Weights of a small mixture-of-experts language model, trained from scratch on English Wikipedia: a softmax router, 369M tokens.
Below are experts of layer 3 (counted from 0) of a mixture-of-experts language model. Rows are named router (the router's row for the expert), up (a neuron's input weights, with its number) and show model dimensions 0-255. Each number is 128 + 32 x the weight over its row's rms, rounded and kept within 0 to 255. Numbers have three digits each.
Before each expert's rows: "mostly gets" lists some tokens that are sent to it at least half of the time. This comes from a sample of Wikipedia text that the model never trained on.

# expert 12
mostly gets: "\n", ")\n", ".\n", "==\n", " ==\n", "==\n\n"
router:120119079155123206193151127068103143151137162129106111101180144114135159136173141154161163091091075147169143194115159141098098188130168076148124127132108112141180119163158122113069157142135179098112123149160113064111166153094104129194090147143129126100137121122081139131156068184151166121130093146171116067111118125095125158125087135140092189118134107116149131133154160081153139115130135154090141115162101112099106131190145140112130138152147104108170156030180111134112163176085180123119080142133089176167143179147144082064079155168133066124126121146170141135083085144158122160074135153090111183131094119098125186081122134130093099117094144174130138059130072166098164087093129072116121100115125160202139091120077127104185103120139107066149137150093141169081178145140090
up90:123121138115107073120126116143141153102157132180148151180096063201088138121112100142106138148112152145145051134114118107127071132058193130144119203130045089176107151112104149115145094070120104125119153180107077138140128109134081146135174091071174158114150096112102119093144159014175148136145134136125179114079161140129067106094128130096094145139129153109143134075110148123138113170103190148211122135091119117136112109168144112122098120057164104129155136108135154175148159117121089082132115121142200096141181093123146213119130107197103128106164153145166132116107115173097096165159128143119135103134145126111099129134165147118149171171096165139148136192187146098096174091105141141179117150160123111153080146079103157142163129086130046168124119145058097134116109103103170
up91:108146145129120095119118108130147141089076127191142129060139184077102137071145114136093182134140087152126064112119097122129141101129139060097167169121091140144083144084120116112168171119124068122154126148188168128170099250168118138091139100101138086092155105164163085104152133126140161176149172151156076151122102127094084106118091089176087116120138126132178094119127131137090167146088089167125138131117090057155125108129134083055117139172142117123144150130091101146135105065150115141164185155206151054101113084121102091108125170148145137149135085070100118128136081129119120098106123142135164131129130135091112116136123123100145124126126117162152087160121170141177125147079089113201115151084153104138105107196080070067108103169134087182168086160112130146204142166071111
up92:153156150165153093104122102077147172084135176104169119126107104112126116125128150184104147178105172074133137077180103098208117163106150119136187156160111100159128050123143099096134135114132113164124192154119157161132141162089119131157154131130139125138127120107139093126084153125126199152097207126165106120119158111162112116116128098227131162201122149149155145163145096143169113117123094104151145199140131161169110147127133132135095169147114163113090138166137181126167177147114115157202168126153201129172132119127122105138158120171122117093041135060136130158099085107107098132101122049089163124139057104108116151080176123160187148061072087169090147099098086138109153194147143129195134077095137147137157154198112158121136124090095138079096126089099145150124140121118117
up93:143135140163204134151095162152167114115185106156186116118066202108156099123100077120164093165162138149103116180127110048089099106127142146158090124081155042124078057147051129157121098061112176121147182104183122172111075114118092186088085107126174135082121145222131128134184142107137113093169150070111128089173162094112082112150107070136126146086116111144149163138121090136109155119168155117150180141140114137138044124130146083144075168140140113144153168190193100123123158160125110146134117123101149154157145127133133122166141071143182117116135105121116132106110105159129073068200102119126187146102105133171122115092122144103095136085163123127130138128147119083163084160148124133115102106138146097121108113139139066100156068106127180102135136145160129187161115118131095
up94:120118179120152141144107090119192131158114111130091087106164149131173124144073097144088146165123085096141161112130102106121109112140127184117191134134110135191081140146052128178202114113158078112143136167109160184119156170131132163143198162106103173102157109101115122092143131118165163083167105145161106109138135176179168078120137120147100094131093127106113121148134155189151097122117047119100148135111159163189120170138101160110096088130156174139133146206077132137130153120145183159124114105138178113168081115144133048137174118158078166145121118130067087108075090112121064106154122131193123126171132114133162107106130138161063144100134146199133150152121137154168140122147152179108107098106117135148168168148145109069076117134134148216172185114101183192118177120161181
up95:117129139128084096131118112152089083050125071147129125194108060140117130110152108166178213114131124112128135107110114064103078144065152164169058107124105144068129114128123110122133114150102200137138091082120147096126104141142104147109169113138177109151151198177123047189110156150124115155160186096070130200149085138133075120121044175156124136107171149113127162117152154099087104139098171127109124132151132106132121095082111093140071129047122145155146126123176151152137094115150139077187155129139129148132141081128148209160113159148145114150097183132164111093105158147126091128129098160073064110147063174105079104133091085149132114128090133115186086143103127155086117128116093089110138172103135096131084128125148156112143176102064118144096076148094125122100133065130132
up96:125140177136116118129135152137092163150172161164172154087130119166056141110083139075129077114110186140220098156132124090122147166108112127134120112169050103121069058178096098090123118132156133101160137128135150139111102150132106167157118115125106123115102117109141120115153151145119119131094157132138126109136143140077113094084111137146083141152157115117153128133125138176189143098118142171129121114074077100216191160084158095092156153128169115167075114134092108082162147164119131121117148154146104162082110112190084118105149105125147144096158082161099103160134077094086103156113104160181143125169121154135177115144170077122195167142149117055177109168061093145071217196105119157139104053192094184095188118141136119163164170205094144130116118126151119141144121132160130
up97:170129165108141144060107141086086181134063148107165124142090206158161087115093085108160125151073095158117146124133120131150157111158182133131192125083152085139119195064098160100161139178157044177141155105108094128118136135118127149073124139151127174093123162081118142170086111129092161130134132087191160122095072101089175115168089145133143189182141154161171212161147119164144125124115115032148174114154048102157132067126151150075111113163177146096126090172153138102075091191115143144140143100173134163183162138161156126101157147102118153108076148100154111116154094124138161107087093142075128114112135169166124108096166100142142113163105039107125113139124109120086181154172113114150124084101114159122109119145117108139150133125075130128155152126161147112134138175159125
up98:142099120207125124064103101103130136096119147141159170170129128198088130131108175143131179114148162076116075145161074128216175114096069114079134128120112132082126069151141108087115154123107151096140107138081118207138115172091105115180220149073104078127091113125112139150108149077113164151153133047078059177115098131115141163085102217128081154183062189085074142131134078105148090141131141133110138164112165142117100150145124102135090097100144121139081164110103162104132168137124109092159114108192173135149101161085118112095107155110110140093153142131103152142188102133111119109089148151129074129140099076135089140145160112088118217097111120129150099108156121149132172210138059135095156121098147164121101134114106097128126142126121157103114132085096149140117166122115133
up99:181129150122126134134134116113128096086122086159145151088175129141162115080141211092135193098110095134143136144116061141187129139091158163124129150150151109148097152114103093142125154204157086171139162140114176122152151121093202113112149179130094184147143145101104152126097151097083136113163109150084165070070094211146171114176181118156106103152112140103139125099153102157123087123097050097099122160084154122153180137087115162094135089137122117136113038130126163132131137108161136077108143131180114152138126148080094099085160152077122192135107187059165078122127093083117144141125149112144115098114139082204119145116099087104128127077161129079159137142143084180098121146151098104181077132132145149166110163194152107172115139204135113101075175179120183127116147110100124
up100:148103118132201122127121085080113167119161158092133135158120149067116111118118122144192105186144104095128119116114132155103093136131139105119087149155120122187128104140130141124132106155176138146103142129123142156178133131094104088134145078087100139062128165132180185097086125145082147144119138076193155137134146092121135164175144108194072125173064110101148196141159100145111097139148177106197136124101111121150163140137126173184121102083138137094098090143166137112186194153134111160189126108155080219197168091090138100115159107175131144105113089067158077134137116180108099126122052088109149111106105133138114144117072119160119104138116133121148091097154070063144165113131163141213124111109088151158123129128179129119032156102092149120166182135186112098123071114094143
up101:137138181115158114133076129108129140047187162106199144137037162159112121162090143126135125147120101090115153129120079088150103125164118109104151129128130139155117106130152092112121091112115083111119115149197084153143124178160151195087143114102101083131146158107122201104124128179067118110130166132145140166150065148059122159144095108145082126165117145099108137053133138158125136153076133134148125146088128078161171142140123047148133158105180110102096082171093126212094140110131098147200150162143158156164141127140164121119155111137143108155126118105116099155128158145122071088183100073186090042124120101147125097149200101081075163195133145149124133133150111130110118109199065080154165110109109138143114180122155167124112116132087090126116124165164084169160088163165170
up102:126141162075092085172153159111126139149088140087139122146140111172120120080126138126123051169134161144082158133105157113117127139117086075132150151128147112162088163154128178159173074158135116117161159121071127119086139142108144191163175069148077147123077120092134146087140235194111176108149178117190171150072123081145147125120131178143116142120153188113139129173138102147127151148178071080174163112141065114170111106083115097114129169135142178179133138139169109139164160143131097145112143125148156144126132055175109160089161132175105136151144094095120132170144132140113092137135098126053103135174110175135159124150150106100122158166123049134068159061106146112054137154105149144081133047107144190101103170128098117172128118124109173143206125098096144124109140109161140
up103:132120183149103125144159138104118152130088053123143120158080131170105118124098186160131203133107104095111149149118137138105179132109166081062064091040125164128114079108167162136125130088119166195122087123129056169090112153125083187098164076104151094145115119164115062135128111106126116163156163122129161101082116142126105087140077224173114174122118139087129130139124120103115158136102174086112143244100111122089128116170144144083075160200144171132108100106159138170120079120179099111173116134150172106141145138134123187094092107107108149108140135144144096082130122150146083134138138074090099151153103106087139112143121170153112153139148149182181026119178129132140097139115077112166107128137126092107060128150117107161094130088107101117078117173116111097152107146106128
up104:217168145123166167117197120116136114151102118099098088158103094091100142168126129126162139149129195099095118133143146081101163128097240118135170173105105134171069076158105136173167141094067138119159117056139122140141124128142142123114107079067125148112124180127157155106083109072128158119158094110142080158135076172080127148114138099167108142140116106166126133078106140160086059089157141121109159118075122149144103149108133170152140055140079182162115122187119134123149174106163122101130178112115129150148184104127134121083093069085095122060074162143083126111178131096091111098157110151101055071124136108133109087116104129158151129126125097148090102179145150106169106149148084184119130085152166121129125116116197097169147136114158109111087102087123170204131119087087098
up105:129143152108132105145150141154130067084151118201147125129149148159157150111120146094150127107106205163136117129127136098096163136060110100132117112128148119134120117122041112109111116110116126124144118110163122129137134099152116129106099102079121187169174132168123185077151109120125124140113181140065169177219119169130149112103117073146106101095186165069139136069110125074157168142095163133142124104111147082145069146129170140098110222076182097159107156185117137156190154175075088145209132118119125142114109126155149166204140078076124114085143111079123160138193186100113138066169133116166127222153108102108113163113169181109149162101146123109147123111146130123166108096176082118173116155173134116054133099143132128122145090171107125133083129125174077122130142129095098
up106:130103144186129085143139140131085139118074120133085099094063140128136136130118146174123100149211184083113141136156171081143110099042153202112144141159128169118129131163139138145110084101168162186097124092125131187038073157136101121140117105112184159138149109147112119139136100087113107062161124132167178088126051070121161109165115145112136145134123129102106110171116127134136140111137103134167105158094089095132105152128137156102084156147128123185122144122139178176151104173131139124129154107103183095178104113074141151088123126114205117162104129055173092098148155120134099109134149141109168156093083080100156119085124128138147134060160161154085207083115073163123146135166136139158110164101113088055142163124125163037116176142160100108083121092041134125155116137136133
up107:143138152136145112068082214186079132142142124068124142130116141068184148136083052108132110137145222177121166138150144123114103087095063124139106112149158143121115144131128153172150150135103111163178120140140164132146119049128135096104155119114130144127103151125084159114101160093118142155166121102116101105147106088194128165127130150153145114133171150150191115090099144091150111090107116100146160158110090136094146100067114148134127203110125121143167128115125035118142103103152127127159148095103096143072123124116132119129152137135091169167056130159144187129140150161121098141098136123124104123082125132123146119072188115139175200108135093068194112102153118111130147166155181165112026112131180129067132076088131153097144115063157110119180193176075129164085109127173177
up108:171115121144148109159162170087107076119111117173164145108097079125106100124144140119132072118143138123169186179136100112090111142134134100125148145135145049119120114101093171137079074067161157108095129134161101138110124137082087149131118104123106080123093132112099183182128110102105121041099101121156254148159076113099152157137073145172108138174170082149179171176132089080160144116145093112184141132137117065196067138110137155117071129134104114088138099152149125142125108155104112101113139118141087141181131101068165117124137126162129129114129139094175160125139140045157119088102137132076107101098155115105111128116131096125189083095067071144130227077099117167101106133142110160186088153084093163140149150094143162109165132126189112096157160100113160159085132132094142
up109:139150120081117160166125121119128161159124103096075147135079132116113085124071058124147159124161157137083163129157129145098134110150102120140146202196174121136142139089119101117136107116115097211148088168128111143137151114133135124104195104114105098070120128079168115095048145126165158129127104149102189167104150140139125092132187122162131145197153176127198155089125096090082113138150116110142150176091083177106085087133107171166150155120094144098109107141161064148149170115158116134100118092125187102139139124067142105168095126087179128081114144162113062156125171184126104079110132148157086107094154148121044058108132137149192223101144076098102155100137085091160152114198142187184126152127116103110087103122171151150125129078140126131107117087127158140138151089117157
up110:134123139131124093164136142132145097111150122069124130137157201118166088167127170124138087146133148162127121141202131071142112132140213156156166104107109143095111119129127141161147118138136120131093086172127104144123061129132186093090184066105144170082157107143108071138159158093090109168111092154125169178175169151136155115179141180142151133123195137105098167104121104171193181118107083132118174155143180092150080163097134153184059096153178168197101160115172123119178167164143116148187111087078128159150143112110170180100124109132176180153146083138095147137126105170110212128174111135077140102080092147131159157135084159157117144108125129104115175188158099171121103159125086095140040101103161059147151155126151133174121147160128128150126136120083128125151106170116115
up111:121131136138113034136123172082109126167114094163136128085103122113055142164135103089117106100133187133107126118140133115126117128080183120070116094092150132124102190085093144134078049139130088117148112144142133128100117150125128134075149118095158170136165155156153097104115125123168090170159135111181148121131106102085132157145113204159177186092155124113176170095112107115152167163133184176131108084117136065142129136181109088193102126082172097135085143090152112119165143186106121151222136121121143082200171082103126165165120108159201119113165065096098170120132070136138108100154090084143151095191080085149121139138121075094137161147172126123120146161166150151128105167100137129187107109069184122125134161173131171105149187120111142166127112110071071153158162137131104
up112:117160151106171082103159120146130150159108127199167138187168210211127125061124123151166157145149126120142097156108120135129096084138103067079166093092179092138109153114103110114149112120128119137122117093098140144103072111122188157087174080115153136143155095192134211130155137147119113168137106094146166125133080140131136032130160208134132130122070067122170139075103082125127123154147151107113062175122086143122086121136126124093131202171106097110126127237122102131103123173109071123120135098143129199109159106112120122183127034171131151132197103110077123108083107160153181094153070151128112143167150142109162157130163122123143153122129135127111121128099165177144053145142102155136144160158085129114131173131147117116132135165158140179133123139115126140125150136097068
up113:119115227092111133128100128131193140123192099170151106139126113178207156112102124086161037102125142119126129119118091117118137134094130165114160151114096109130127111146044135159100112079160122121136160162132173145149148130149168187130111067147156160127120161157081109138149103094171153165166112101148109129178150113141154092121153161157093119121159132135131153156139147163111150167115096110086140058117096142160081105110116131103049134130130126147141164189127070041083137177229149117115147113115143140143118093078121111111130115131087142124113100080060078076144059051132159084093113133180163084144116131161153144085124137110135148077092082086099088136139134152133121115129054153133079091131166133154117161089157078080151100172145156171142137178134083138103124077103145
up114:169124090150139100168155106161150129030112104100187107065131123159093130107152089169109170138116099092103149172151125141162089112050130133117115185130127079114130083158112118134141118130131114167119174102181143140118116144178154103166100113122112153128136154143094166135183093116117132152176192135094163088102095124126060146109095154068214118138108104096143143144146142130162128118136113140217122107099070148191096192142147096121051162091139047144133122139140159103077103147105127079142110107155110107118156089141130151057119102161111129098152123093117145096137129130099102156161146098138108084124125127168128159151190087091149092079140154114127179152155184173179101159079092139107121104083140137063053194141139052115146180135116140153109091115102186142122102143106087
up115:138169175103088117077136135165117124039099104138128116145076170064153135159080084086103116117154136124169154083105112164136064103119155069073098131091068153156201116098065092155168151161158140116121112107183133128135092129166151199131105121111167198159112104108137068170094135144095128143145138139135085127176125180119139108145076189089093188123154171113123111104147147218134083124106091110150161129112123146164136097088119088129114125105148122132137168110193117074134130115173143121198184130164156125178115084066129077134113084188085102155127133105108113117104092156081092108175108157146042097110154165178097086117112110140120096114106129163140140104119193073093146113137148108152127141138136160104137149140172110127100157115090150143150129171153199167114116113101153